Experts of a small language model.
Experts: 192 SwiGLU neurons an expert, 2 picks a token, 16 empty slots to pick.
Training: a variant of Muon for the experts, 916M tokens.
Below are experts of layer 3 (counted from 0) of a mixture-of-experts language model. Rows are named router (the router's row for the expert), gate (a neuron's input weights, with its number), up (a neuron's input weights, with its number), down (a neuron's output weights, with its number) and show model dimensions 240-319. Each number is 500 + 40 x the weight over its row's rms, rounded and kept within 0 to 999. Numbers have three digits each.
Before each expert's rows: "comes before" lists some tokens at least twice as common just after its tokens as in all text; "comes after" lists some tokens at least twice as common just before its tokens as in all text. This comes from a sample of Wikipedia text that the model never trained on. Tokens count by the router's weight.

# expert 22
comes before: "\n", "  ", " 0", " 1", " 2", " —"
comes after: " 0", ")", "%", " 1", " —", "0"
router:490490479524474537512503478423561489503560564468520494515519529463475516540533424504506548558513503565544491445463504500517520504553506477516473451524450465565528464485479486575528531502449524461451438546551435525403472534482509547511451544
gate1:462496556504528564515505520450522532550458469479532431492518539442555576476542495498527501489483457521540486495558505433516496525588531493439564528446515498494500547534546479519488393473529591479505568455467466503521500564563499424411547455
up1:529498442488540501523458580479486461515456612482465566516569458550468436461408444548486533515472525468463515549547499499510469500488471486520491467469572544546513518479470512507534468527503448578456458561500417518533488519496473492546466523
down1:593505576545445503466457519461515481491475510534565544489543499470513440492485456491472458449455514478541433534484515498461473567429529592515516471491485495478518502544525545442536495525594484541450510442480473531427461444501546520498496512
gate2:518473498486585455522509518469479513513547510498474506499507534429496454506520499483451502501504504463509518570508514484514499490416473461499540506534483502486486523431494518526531427529499546455535468524438424524502445485522418508491481527
up2:556503515473535522630478492470448466471556497516549527482488466528491516505540480481482521473529496433436501509465464495499466563576553469467475545510505489512457466527491474521472460467419513515456544418573503538494508445499566567481400485
down2:474483434460535424465479486420508509555464510566552444519520531543515473495588464504485479512477489492461457450469480496484484506516507504462516494554445572536526537540483529579454503511467496573493501545477500442460416454430516471502509477
gate3:494535538536461452510537476443463567516457477494481485528533539560487567495563515515527470514403486488507451549542468522475554508509432497511466495494465513401507610506457524485499512542477531502473636543499541486520508580541522511485537532
up3:506423492465528543476505526526473512500539505480557455477543488519522499524475493466507442484530514453498524496512515517483487476483444561527461480527534496523451514526457464463529584536482503545491467475477441444482483496544447497500557566
down3:488441535543511462494521534555512430522518428503479494495565446511515519547537476510527501516484530477523493534495480515463541524496447467525419508542532538541527468552550467509488501545535564581603480471505464438521521457529480548494479502
gate4:433486507512441519444442450585509484566529549517522521482488564560549506476458513526571458486549500539521554461499522511494479480519465483453498530506428409458449532534455530514451573430456491566486492489534473522593550478444489491497438470
up4:551559497476544479517517553459547522429496409397516477499481431462505564553529512425422515577457496461480473473454493425524448514493492484556562505501533513501507471491517453488512523482552498479488525500457576545440448464516548467479543502
down4:420503508553503538462488518501452578487448459545551484492495408534493464474479513521498491479518542442498490523508492464485449474449551472510530503475532524525536533527503512571519500529518492472542446546523492468483470502485499564485506495
gate5:489504493486482537492480495508479587482501463469475490453486529475541518491429553513619520518487516540473487504533490475542475597410574501529497491542417527496495494512481470483420529460510423536459581498476514505456537478425469515516501489
up5:444481496463521502560504514547516472511494518484469479524531493516504459546435498566503415518507507530508547493513528451501428466462559514490543452497508516508542487515493551498476528503500456443495524511508524528425430418436506496517484496
down5:497546450507469538425491439486509529471503536472562537509609560569523508457488555557489487488517549543496485460520487406483517457435461527511500509459541500522538502524506500539474513459493492501470523573452408460544513537548543493406504487
gate6:552507524509538522550522530590483475466444490471487581509465476517476530500493533509503479546497491525461487475491482421524498567556531530626453501482511454499518451509531531423465532478477547424452521458510566536479528490627522560523501526
up6:553457473453503521569514531504489482474507501457504516509512455528509456515418547542497518484526483513478537489479482459435518523511478491562503496526564467425473444423510465539479494413502468457468487499455567535468511489502519538460497476
down6:445490522514444517491526559468488594510444373470520556556516555413463453518466423461486468492515498522462508499554501434498505483464514518462524452499526470511514374485495422507453434562508460449542609451514552452513503460482491401506583512
gate7:522404457437478475497500508505555497534484505509509459468520452494536537478493456527495535486532447459564546542428539514434481459464509547459465534458502433548496534461477483558512487499502558474470400470545453557431542495484530465524562528
up7:496543518490510468510560484497448470481463513441485434533509556443497466530515539484524520497457554549457480435538484508516526495551461494561459487560491511441517444554535510378522516505466448503516528534458531453540494463479460471460522494
down7:507467533545456506464611516531511423496447463518567519408511488529483419492452515447487520502435479535507403508461517495509445491467441520552478488563456553523497526497438531426508505469514531609502482550485490495479476507504511499512538513
gate8:528486420441450438522469569515609539535574497553492411461471512484488468533527515516403560532514491495494596485493546503492477540506498546527468549480561523461526463583503504457559469460431516520521521504460464475527503402456491466496571494
up8:493563525559505452558565440559448493476437463500490586487450486497497547532510519476570445504436497480490457511458454509569502458493503493610509422517510502544506445495455481485488512516591438561487454510518570540509497512519506501498409518
down8:546512432496488538505551529462510492450504432497528473521516525534466452521519598450481437476536556456480507569674451549498527500535545499554507475462492516405498409488576471482507483458549452506475516416505431431411493495435503537533482482
gate9:488517476513486536571442497497467512501530480533531468518486567487542562533443534494505540485517466452519494465456473514460451508572496473486471493553463535540467503474492577503529584473549589531521515539578537469480493459519473513482561498
up9:464487483501551524560482544496450510503531469542554431469492577529535493518484503531499508508485501407519494504503441563463425514533461502466478480593477546519480550466501545521559531496536543565504512546532484510547509478532495504459540549
down9:561435558534541456479495458479562517467495527514470429575490491557511464521573461515535555557417499525541523437597479486549536548466474508397551483474464527526484528487522403525521505469468499432537451480483444459509465551494530562441517539
gate10:461549444400516489486483471517478504501584541488456449527631439494533491443540457517512558534462512492526464447500501554476530479460482493473497414550510503492507415534497519462545568524506445554514512440501548469532426537526508531477509488
up10:447447480464592471492452474504531466476529484497483472531621462522489509410499424483489531461470506551484516490529446526521475421481523505538562420501522411468538403484505471513464500556478490462518497505541495464508435514561488507477463470
down10:498505565567460499529469480501525519512467498467466483540482516468531481509477545575474539522489498498537499544543430543431543500476541439554545486475417577557498529464579586552509490531536480488538490474479534493414527565550499503531515588
gate11:522470508450476565403450483581529502536469435491535504508508500501530477521497453521507454495531502538494513417419491453521453465580487532590491450493538531516495502507436473609474495583500504568507551552452540544538465507470544432437485456
up11:588595472510517569488489535466502510544486540516501477512543497477447534484499500483518542480541497518483491520536552547535538510454572470522404401547481464551450507489505513460557534442580553463509430467539470541482507486563494509571519501
down11:503494473569520439594565559574500503513526529500427457380510514541611501488481461511492469523529454482484473511585438475468521511532484485510436466489472493487478486484515430508538554506513521437470485490502540524424480493486470516484499497
gate12:499552487475488434511564439526517563515533501531466550521515440551427487514459554475487475534518479583444483565386538507441497458512472480440533514493497505432513479426474422467441459572515556476474486504554489520527476520506498486535493498
up12:513571471469405507533533501496545511461548486529517567558568471519460531449513436476496487501507494537464447509507437547476542412411470444469471563494522514484461441526473517515446488524493490466484477549480495517524505506503515545482449513
down12:511471525484489526503525441505465508432458524508439518451536483501461465504491446541514403505462472491461410531465524499620495567541523545542518437508484457411520502494476492504458494521565576503499469480529569481459507522479501487462590502
gate13:449486458458456497483481531401459503475495488474466506498501516504480426499427465436462505470518564489513449433477513491500568530479472488450470556447454441497488537518480419595547506502561490457505507511459531576451535508507397552536488567
up13:406474505503513470480479481478436605479525460554547506530457556493429482518462512457510501516502563448462484483545555495464481521491491445482502482517492519469528490481459516444501496506537537510511545484600549534497473481506470426505501530
down13:558476434464462483508514559478490501497451521466481532490551460516577483519513523519481522498477423510462565480391449496537506464531508549540505514454468508534489521497487458537472474488456422520516513544404481493479584487450470452494529536
gate14:487442513576533530508509547516569473407559479502532508504450619566428429543530476508503521464520423416453518496547544428504569473458511507572549465507464483538467458493595513466506507538465514541430520473477496478508496462488506504509464478
up14:517559521470511484514490423473455520592474555440457510528580349464566563515515520515500441566466533532558463534535504537504418522473500542443513444489515485476544500521453452448533544457528479385596520477547514516476460523492495476501482540
down14:523532535452444494486441552461594512509469517486502612518481568580525531445556475462508501517514452540465522472476422495483481475522523648495459569490487517414527593564538520529477517444523547562514526489509511505495545513419488458481573475
gate15:476462462453476500466537451483472476479517507549455503512451426471490502524492534508449464393517520488508512580478395476427475523516512549449549563438513505525499413556462481584526487476479527522502482488442501554492540522469532487503519497
up15:519489535544457506486464466498509482537505494471491498594480509534485422477516488512493551603559501518424479508543496459545553506483532474569470475506482494437501502501459551434485563430517496487564485452554559474514509479445515476474547505
down15:494501501562529464560473508514505506560533498549550548492467520469516490525472532491489472524520493512531531411546482503541536515498529498449452451512498552401524512507507452535537527494489496515445522479490416481505517552511491480527496575
gate16:498531419467454473418481551565476556490476495441495492495473536536432457492484446463551452530510543510438491501497590486419502416539465477499466468525504504467518463403460444466546513529489529489565550478529453453478535492503549543491486510
up16:552510469533540487402469566553469510451444500443514537496408506421519486468472478511493485439598491480443491487452504542548483534551509511474498499431566469543460468502499499483508486437569538489556446434469457538525510545586516468483463514
down16:451538519574454475496474416464524506499549454575485491468539496513465430530483427542532502595484440527462478531504540503583503534501561490492476484489558476567524481505532447491486469484438495487430429474485494534547549494497524444428517544
gate17:539499485485452467518470487455537484546520528542527501523535441483512539500544495502485519548486443399444483453455506572529512452467530501510497523455513475466493522513508514563480569496495497488478490461483520546596487451474576533486494457
up17:492534524498509458545528402503446537538467496538530488530484507528461454470513514530502486511531487576570503460459514458464491516517490454526495500512439527536495521533529498480522458497473491498460481573500407463444555560532494507456533573
down17:486467471552516498494498427464517452499510451446514486462489509510531475485392446459473508509488513511467510547536463535466533473489537521538482518460466521557534511551465522541475574572566599458490491562550519555513505530467501470483400511
gate18:445551535606483518451564509548468479565448545516472484545474485551477505473530518596462484542471509480524558551570499571411523513443500466513470451503480497473429552453558492569539461559472476511503512524491413458596548521496399537467487518
up18:489465506511516458543508471465464431456514479532506573495456524542514479449465468462530549507491502531499432425493422399510488526468555538420439486421520503495542480462502472484532441483519460483476481489514493491413539505495512514484475440
down18:578452464548516483516445540551495489486457425565541502510571486499506508489498504494532496494471400579519494513494508536524493494454522409494471449519460470488477439461530498597496475442484426464487448446475462482489522522557480510484568589

# expert 31
comes before: " |", "-", "″", "0", "%", ")"
comes after: "–", ".", "-", "′", " (", " 6"
router:436498556503474494489507523492565499528485560536384519524494559510571524429490558529485559503538533498485425471445560481522483540534512464532439582542505496544467452498428483430460440567505481453486409473529530461452497535521518463523535528
gate1:470563361579472521533504546512499509457500515534583470477532490498563526519533498492483489562419505493521507470446466492431414486459419527435465529575468529554485499500464448510460489509536414476535502473472539451446466470496491499481487485
up1:511495455487482503479513491536487529487448533417475555423490419493509487547486489462448579464634513445569516478584482492496489520460478449497482474405564556437539468448543498515534495501527567530508459453537441524520474536441505519518449447
down1:481503538541467468600498496551574519523491423478488511533520480541525458528454447490536516465525502516486491476463533543585532591463496524517498487524520501464550448457528544532553568477493539565540538481538501550538574520487556543600546473
gate2:551462477481570437487495513527460522487546510532528497535578537558520472505499514520483493481533480494506488483485510491502513539458479569463466489411527557447541448505493524541476506558458454480506524495456459513469641439475433505510541538
up2:497440486396505506482468522536483533554542489490556482575509533577530481538486452507538432440460484478597496480486489502491532551464502594493546477457531550442483499449538554626461455518450504493523463523437477505558579415517465468547471469
down2:483455497490446532532436451498523472429435557521483458467500514522510467447408508536557584461541548511482465539461497508534429499508521507479552559566546461536508513478503489489465556484498546569475460420512487419464477487480546463569483499
gate3:474464498602498537523608434404513570531509488477459455454460468459524475445489568502442535508376455475460500522498490467550468480539468474506578550517472435444471476511431461516557536494512474580475508360500453496561453514494532492489522490
up3:513535441491448475459490507454461374416461497524510519493537505562484488564504435538485493467592526536474521501551551484482459461449574515485467464472468519524511538499560469520495447466506465461512548456533489487438576439562461462538551522
down3:592535532509473504464564492510533535541503515498497510474535492444526453516474484510457437548478511503514517523561455547561526494509559513482557483549490502505479472531503537466465508583525523470512482486493535498500576459475534511450522458
gate4:489514480498451561531496490516452549447538471485512411491480486529500507526534452496443445507445600440482487468511452545494500544505531475515511507493471552527416521440483505525521472477491493503520457556482499554513485450544493493578428460
up4:482549542478498540511542441492533528430487437508443499502523454490531543542555436525472500550482490432452530504520400541585518516466523482526550482519527534502458538535529528491504449520453541547560575503498607532474501468495527486540466473
down4:439478488478556480475496506459564498507531513530443528516497534480487490443447530543477498498391577493536538522494562493508544516475483487484516478484495432475534539452436503542440444574448623532488499483502485534466481538479542541466527509
gate5:541463515560456500552388476576476460414533450492467548550510515534496492501552460491505523501511585514569522514416512481547473530485469548532479431513434509531520599493516475500473547464452528490503437433535429514518437563493498503572455500
up5:493458526474460453493505449570474503474402542499433625498500452480544537486464484496511523510509583530481599480578500428442409560501595528571434527522464533434439532466527604502526517461469471534515544402556454489446503499436485551572443495
down5:550535486465426492491610479537520530490519512531429507534490501489475502555470521414521492517509496493499425511516525464447474502501495577459502524497467525481483495500533572505505462544550502505545619429489464485467509459490483511445432537
gate6:529478490419494578534480533509510505444517558450555446411545461511525515478560452423478494525438479506423537457501469510502499520478506457492509452512569426502498556493548592467447475496467465525432437530567498411494493533423497550514536487
up6:461456558483550504471392501520539454514398520460515520480503417452449465532456448528478452519516454533443468441492480495519485508525522488509502432510457428506517537500494506478497517534488512554541521493486480456504614524515493473513513505
down6:504486405474484494479483484465576516510472499439536487549459456526494485524454559506481506520543535504520514501459471525516489529567577434506534479528506470488500546511412480524474517476407525517533428524501490512531509528516507513511492496
gate7:535549520473524372470543498512524500493517493495527466518516500510492444470454485512517467495463558504457543487509436481499500565468519521471473471572529484514504551514486501444507531524495509456503453474503493484672545646510459548474477439
up7:453508394461411504522528482488517500458494439529492474475467485571470519444523496502483524403435502504467481480567491487559484429485464526532439561498491495519472546522501476614554516469494503532528491604577492517566543516393494557553537506
down7:506489477406479484614518549524435443532480493498429528500488497540543440573521511476511476461507579425545495550484485529515489479461525524559459479477513564479441446460576518441539481500482506464435508492443499464537552478601441506522559388
gate8:523480494533494425457465502535455551511561478574546489491495490545570501477488499550460518538511512549549508571539510488444537481511494534560456554482406540467530528468429452459544527531491470489471466536559524491522497480480474474491522505
up8:540449454524473490496464576517495587457492544520526533526503538490460528512483534504478526473508478529529537573496483440498467511545501510488497533458479529492468493494559512481568502515445510483473482526563522509444498485468515458474538560
down8:509546548480575501518489477511502493483471403469544421467494516526521542469438494467476535564523498402449504481479398470503449539429517504516478443499455491504523477484428485480407514523503543473615489515466527521536509522510599484478480437
gate9:510505498547444599560567513522479503505521506473459498405422519483516553509496500468465481534522457561474479475464473498509506443440503526398472439512570564509537538516442469481498477473517544503468520522531560508492468531497471542548525529
up9:483472508529389583523544488513508495473533505481467500433477531449542504478561543502530460484526501491519443502501477549453500458489441507424470447544535493496548509487436495502434462488566472543513491530584495492431438557506472473568495509
down9:510601501512511513556462492568490546516434558444437602540494546507488507483469462471548445480511517474448500444499491512513450498529530490482410524520504455528492525485516531500512533460514476515482475488438503530507533567544538537478475526
gate10:492481544519506475459448428554526490548473487485540547495484488490443493503449484520518553497473566453506511514566577519480601444492544539498483529494502454557605527400469521507471520489511457496496468522500520578482509495487500551540479510
up10:415515491441469533508470509572524457407488524526594533528544529539506526439555475480529435502499517519535475450515480482415458508496451482541506501443499525521470555474486493505523500448466489546505481448479571497493521512531436602517512511
down10:463509468519511501534453502472502535525513513536442483485439528463507428430491501487500504524477526460561512493512511526465504468564546457533498506507466493501480378477457512502539503487520531551523460488513515426459542493536519527451481523
gate11:506503501522571557459557469527526590519487509525464503506475548524516507443561528540474527519529470459479515498535521418423541492558470499548443537454519456486494474430530469505538487450459540567457493491513589472516490537505444532500464487
up11:456458557474519510437514458508528482599480464511482485514514498498509477451543545481481534460543560484434565468476500518495514525463558528497508530500505494455482547508483469560528464484530509560455479536438539571523548493467506475509460504
down11:422517500557507622504456489585518469467540503514599532447492534512548501549489492520576535536530526522473477537525556550525507448494399599524527394496485510512476540440537557492506438527469504499428472527533484511408492524549561534514524515
gate12:528452528553523597589529535520531484520516558514493520555550534544522476501526490499443548497532482448514566529456521458541489507487468476560493479506494519524471485458474535475497466557550476553433434556493509522593517493469483468466603486
up12:546491533517482462502456589513489578508461435450419510544485480483444549523527494493550465473610445547427483511535434536484504461540549520448528457568493506424542601492479480566501470503502500435533583492515461514445501467494499506462455485
down12:565511522482437502548477494499491477563491485500490492557532510583514452482470461490462515510510506508463482465384466451396561471491476460539543530495482458571474428512494577540606446627521531500537467535502526502473473556495476455532523526
gate13:543573470565519484517474590599561535511495483524556545492519465509526470444453535521484510511462541539546492493427442513456505509497551534492428474571470512556498465481483482508548495456485538596453540511613537585570500518565549505485479569
up13:469446503486555545453539444477489432527463490476517449513475542516513544571595437476535510527496483443471492461613558534491452480490459476511537535466524529456457535464447526466444538524521490374508454531427482420470499511507460496506461473
down13:543477438501416499408476495415553462560514552510480500456496435557409578484490437539503522455493502513526461504501488552465495442418426460518497446490495512492523495522449461451483501576448419472511569590463474501547517437497487476487490442
gate14:490509482480484522481500434503483580397475509558470522506507549499507462528459502540512475611442577496520529516470444486501614521511514460407433520457436559465496538516507528463541508526501441498501511451528459494482468504544529491492527431
up14:488477481529514537616565476547491533492530478477459556554502491465470537424496544463580455499428481547450493536455552516544505508504476476591527473516503551516517548582450503497460498482538491542466507531535503531445520529500493508502503469
down14:478498482541498488424509534452450473460514505495469467471441532503607492493475514506361473490440501504521525571469469512482529528538487518513512559510549476490552449502503433535471499558511495471543461436500512470434345564521517484457509503
gate15:545454539538507495456550495494445474526451510459478520457463578473440453494525427464509506458564630465528524489474536555420465560489518547504499490504428589504522602509459494469521536530471543493466494544529537512504498509483442433562583501
up15:563458488580495503410537540510469491522489504470414489422506568449534397508460479545527540459565592429511498504482518503426487522468522523508529530504465648535459533548517513473564552500584513547493464569530544544475488491488496472449511473
down15:478476528477585581506530468487481471457544502454496442437522519425497497467467516446440468469490439448488476540546493511598488509466457511597516452450532511493400477572413437511531508480499554517512443461517514532464469464541491454612525489
gate16:543503459515524449418584505535500547579475463508453500517572523437491476471542566536520503496559545515498424478537469461452483507520472494525509470519488552519510469489472492437486507437526513509513450495464489528466490572496494509459579474
up16:468491424426506470528566476525514488530507546487479493508431478532496490518514500503487488557472454517532483450502497497502465512509561455507441515497510452454540447488509510499535510417544467509446560479468524458430490501495524524535572482
down16:514456524478587398388463562558507505543433540577546429466523515542505451487567524426537457559520577457487522450485480478479456470479482463531484583561568464483520450502522462356480520495491465576507497541480505472527457447481548568535435478
gate17:499504507496601503526434499486478401531514471494496495543539505486513575538409441529479474526494573448472464466494545508535523453430479492477492431531544586489479482464535544572469527485514483468470489457601472479544428471438461501547513547
up17:506516557569557455470568433512459443518452460483492502538535491503475452491529393497465546539535489459512491436528527462454492424493489468482491460520530475574443442461474530532531483548504521552494472505478488498492540448544507526520428512
down17:559505565465532510582499543540521487475511549512544589504465531493490479423540470563496497513422593442543520477464548481384492500444503561534491482528482530468431415517476491511492482501551474480527504553507481490535561519448549495513562400
gate18:524473485600506442494488504500450400485475521571521548524535504493504528495442499452471499529515466540467485504491458494577497541478409477473500480438497555510496602550489517494511447494547481546499427466458501480518473483546464498456536456
up18:470506477535405464479510573503561536468510464534502466504523456578506514564500472556502453496530464450534555483464565501543524514433481471504527529524558482499500499477519533480403529537451515548488564507542614474453508440438502493479483434
down18:502471492511538510505507517468511499499447506503447568569473408488546514506541493499487511454560492492535485502473490497511517516367571458453467523541499536524501486530465455462476449495497472458453485517494588524461540450510472431498548511

# expert 24
comes before: " |", ":", "  ", "-", "\n", " name"
comes after: "  ", "-", "\n", "|", " |", " •"
router:509535538540575498492447572448484530518443422455551445454490541436506562460557478539530528499519448522485476504455532506496557449454516444556428564569526526448507524475455484489507516552477471434471481505462524535518447509452445518469503522
gate0:478471585489422478514426597528466522491467427481496505491524461447475458492514543485479480489544554500603490446546471545493619536529488487548511527517494489462512564471491506519468510519563540494454494521567484555524542511545479452493522551
up0:423533514535493602491504530514493491496549422488504470496478501473495437542572461415539486498459494540516497452499529526465574494553509448550513479530491471467550514507485504568484553559527554471460542502470528502489508493470522446514556533
down0:509443473519420500392481493475494482506510466451479505537452534512488465547516521491483545520512551533520439436513566472514473472444498476546495492536467475497437591492470578493489432431579501499511509536528448503533502416520481488540550533
gate1:521484556546485546520444509551465466455540481415478497485540488399500489583503525469565543470534489485518535499462459409491432478396429526497470566434548493449458494485521556566498488495489491493465520491570459429499471475454470512471552517
up1:487577502474500498527522526400524495477507577501497538480430536539449462498489468511529525450471470481518549481427486567575461507551478499540510551552510521516461486447440523478510530457472530577546467465505506523508560474563505509536532562
down1:440487489615576419459543477465514502535439500533505521509523482548484452542542532536514564538478432417534474485487481562521432474503506478581480497437459514493498425473474483522507531529467518506509500492539500482506510530481546487509536511
gate2:508457378538522510497473497484487493559472532470483487499573501484492528483546487467459493538520489534416521475573502469483496490466505411491480496570548510463520444482522503427447493476505478440439494482582505504543494495425572461504470490
up2:503502461513517505493453423503555437542578550542520559453488504522549476438495531578498468505560526485462572453511487533508565528525498538460502518437429463523421576499552564515522480569489523516456597558460583557492524513490520517513502501
down2:507510502474445501473524486541444450498488456523455458472459454469470432449475493371544521416507511518562572536506570510543481451456421484497527488506519579510424561498557530503392494512505496428455603508474525499517435506524548546499491569
gate3:519491472507497507476532490582520515523471531516525562525517507483448474498507511489558486488546565510438501476493542482508464501519390409523463515511547479520499569438462481446441494434522504536518470457443506448524597516598507535480524520
up3:510508445471523479416457504546490424523514529509457465455486462541486481469496534512500530496410491431488452584440524498418465497520508489462518391549483555460464584501479464482522512520534498421424486482490464521462523394496541490484584452
down3:496506455506537557480459404482482513506381523472487539565516527522515518569485546479547553516492494498616526494519452449482519494503378425479485489461512445479522459474509526554499539548529479578490516466464457402476465518495451495454484516
gate4:489493526505537481470532495543418548533547452514554469551503543487491500507557428489522426521513490549617429499598435516447472450479499501474505507466545424454459521516426480472448478563544482431551551530521451515456447544495395511474569477
up4:442486471458505428518468549572495544455469523512430525547497471535548520489570463500468509474468486456400546503482509517490535410415488493581510488470514553560558523503461453483448481470501512589457608487492527563520497467538543544481510546
down4:444489478530557558449547494529477552506477509398485474562441568484498515513610449540467489496480547486455429486474460516477505428508521504521502523533517540562424489474466482453611549467471482512519552459514537483479534523560481561515520519
gate5:469417485419521507517520587516567488465453521477476466516472503516473537532551450544451509498475447523510524498515535552518461511455517412466507532492454416501518540483558498508473502501425428436522451488441463518464491506479527469469537522
up5:572514484493569544468574473556540426522541461531498545513526462496555465489510487429547501525480529540461414464484461537461445516549440559499476510549545545520474475458476438546556527472582598565470536505560532505591470485575512582492475454
down5:495518438509547521454485520550486465492596456481551433503496510478517551494528515448502466448455454497373455515472497533530571433511452491503513517492533524521414432471478511507506510421518469448516497455429565539537525508555531456481449450
gate6:523445494485439502524533475525547464540454528506528545539409555483479510487491462439514485529533482509492449496406487483488477415476542505521513481456487519568495545483510510495463521473521510513454505458481454436473441519486538546456557426
up6:496502502485478542442522506571562495515485507532474519506442481514510507549631479518519500548539467474472485479419436474545434495451591486513531540504436535490490534523527480464487433474480490541467478509543524536498451502442537520495524419
down6:529497488469456483461515519485514480542447565592531485586499531491422525569545535538460479486445530510530540482493541486456525585535504490483508531549513501581482453483479498489418481528483443437556457513605457449438477453505511496507530432
gate7:479476491408547474479500525543478527467466461550456514545489539500522527527584527478478446423434469454457526528544485560513567439560486497603492533564491542539565516547537454455540505544461507467487461513490575547537458522488550536410499494
up7:507550459494490565473534455499527457475575475496471528497518520483434492501507532473504459467410527556533533527538573489472522465527577470496454437502458478515530456459502437582497508521397532583528447461495530513559422479560507565483460536
down7:566475484507471480454459446469524520525487567484447501465527477488572492530420485547542497509517476476472498502547519490517509497508447510452438506508540489516508523570476474500503395572503484484542506500500566514485463488484427468450478489
gate8:511552490454539540450529491517534513561532511411463507476503548436505498474483458598451571435513542466514461566478509511496511459461545532465491551545476440470493542533511504524459537497555562521502516546511569535527519495475446534526461533
up8:477545503530450484520380496452499470512538508536514536418506385560479551481523487474505473479490501502528567477550472494496523578480467547502460413458487518518531513477535536496601467500481473513478527458581513519524547422526562483499506461
down8:542551503464562473509476506503511537442444478546521444503555436469511503513481484496514508502465424469555572463529548569512463431474481482497491470408537509493457471525457505475483432526450436473543461454457472534505503440422511463564502592
gate9:522483487504500526482429474554522515534495483495530500494486463503501505511487495555514542453503500530467458508413517414507516448540604485527489494494496468496498483523514489522436455490515470544524466443463526529405502503532464532553452438
up9:532504441488572479508400507585518486527495494553480466522544451523494566528445492533561514486492523514498506494503460512558481484467516440498499520512568579495475479529452510428480528590518482547476496420477477512441495462495478489527476553
down9:537501536518498515494568553457518529430513539464507483501463496450547566480592496474505507540568544436502516479460477502455457534522486472485471535545508480516456566522529543553480462550511503476517505534438521453526465429520476509459543498
gate10:457469436485512485504489539466514539529474522528552474528499481475484533574477543433514441457490448452522486510504440531441505449506485522444466529488479467512460527505471578478498506507524483491502466496455468458502452456480513463567439487
up10:477547501520447452532527507498562538462575510490475547476543496569514408468540458607498419486396469472540487522456552526466510482416498523474501504514481491535517491461436473430477472455516507466565529507522538568460507476506556535470461510
down10:521551509447520521501469482540504462525501496612537562543505506486463539490402437498455482431415508472617512514419438540529507481488502488484558563522471501483508508487581512528481551528533514472472563482479513517491511477514627491458445438
gate11:519528503499556533566470476492500620518477463511571440475522514480489475487509446481494489504515569501570499488501485580506493429487465478510530488577531550517473456551502431552526491526533553419536486491557506451494471470527484499519465483
up11:497543524487538498519541632476494518466472510503515493476441444421483504497521475479447503478502551487477520459524556596537489439541553505492572466507516482515506520546500521447512562509484490508483472534481599516481529488481537494431448454
down11:470556481524492463447499539452515492511503489520511475491491522506441426451451530527540487539496464516501429522446514531528513486472455570477525466470500512495519439592480452629498488511558435524486557486492480507509504482533507468479535529
gate12:461402514496495529541471494506497551403547515578488563529478460505541530479526492518541467467506575532504504560530486475460519502553455507402512509464477491501587557524532446552507464482492456507522550529527523575483464539532571507471514461
up12:515493531501507543510583494452520481568453553435532479473459513477430482521501418433442435515517528493490495476482528499472532443463497426574452541462535562502484430482450514456536572475505556455437427488490509507501492496470514561468514468
down12:588512537457488524471520490536451467491501489524550577535490465475540513424536482421534483516546510542508469536485432482457557540524502480519522524535578488518502494455543477508487585479465452548507480477511488504488483512522501453423469445
gate13:491470536493540471547471503516540579390548476503485509549450476455517511571493525495595468504485544465503577516386444519484504513514569507524455536549595523490547617457555481518536517579493518545494538491542471480526469432541481409505533527
up13:503502569535501471500492481504490417535496527458516444527506509500469488490505543452531427530489439451480469524486467500517453489446452473477506510461461591498494549471503562450482529612496462491487487521463486480507455506529478540505445445
down13:531522484497531455556496454555549489548494462513568485473525457522480522447505567500537490544486509538479467477508526455502543512503498451515508485415488530483532474578523500524507478510410451535523503518552563532475477451488490451579502546
gate14:550466535504519561505547525501565479525446473503548468458496498479571462483515585505568469441522513505556539499603459516582533505579499518510496469574489476417476516429490480458531473497578552493513502525522470549453496433488522461520534493
up14:559457507526472484545550520493509509523510520473471526482531440494597441454481485522543473540512576467501574553478519556471494500508555499494494557560493458508439507489416540509504468461623494442522545563468516472515517502493444401561512540
down14:509473500375515487503523440505507459589507525434471462510476482486472461516487472486453441461501580488494508543544473527488464502526471541453500471502480511544481434444508474473493558474480488520462557420500534445476484522487494454427462545
gate15:540476486484527525468411498471470465539505568517523507488438474499448503473468436490454460530522556415459506484532483459471494481469500514472515506509483536573535490480444509538504490515538535404524543524518398490595570482499500484583476457
up15:474513455524515485558523529517494529452507458461489546568473449545442504448514553502527460515469468424495435460460469467530443520585465503503464459482506473465453471559509513487394477502487499432441530443492573493483515510560492516526455440
down15:458491520507442496479484533464571471539451430526435450524567583503567475408498461549562464518494433398528501511489490585493485490540531545512509507541502459524502473486583517538437496534532456459509521488445460441452546537491481469535580537
gate16:476479415540489513528492416520476479458489455531496459505500481533480475543480404459498495534458517458523528558491503557536550477457531536518510580558496516543502504455489475520500545488555545513508506564479504534542440453533428488540485475
up16:463571495522539563457445544520566452459474427513450517518398474521479509534491512519539540496451487540564494494415530507487519507503448459506491492501470553470556515502460537446520498453437531474478495452540527475501456523398568589478509497
down16:523505448458544451515504488481533561530522445510524511496482462525497542489497437463521505505434452516521524424523533498536476563547481466576503563463469548539512454504517485484478494522512429460458472513435579472562490496505487445510431515
gate17:468525427547492456465540474439536538511473549483497483457550540541472404474526453490433470551533537458469521470452477523419544454528466516480487627530461546472509419543550520498496519525522518524539517548519498483519549420562491488518471548
up17:494512457510506515455504500531427503506498438472470488472534482417524536492418513617492560516517472467531509478422569475495433507408476477471479555515484488496461513514557487446541485514489453556460435525454523476480557464492531474511443487
down17:558562552505538431439414525546521492538534448516518469506498482512452507420511511515479519546461411520508575437470491509534437457529432478469533544404479580545526510430497444436572498436538519502400516514454499498375470500533550461486486485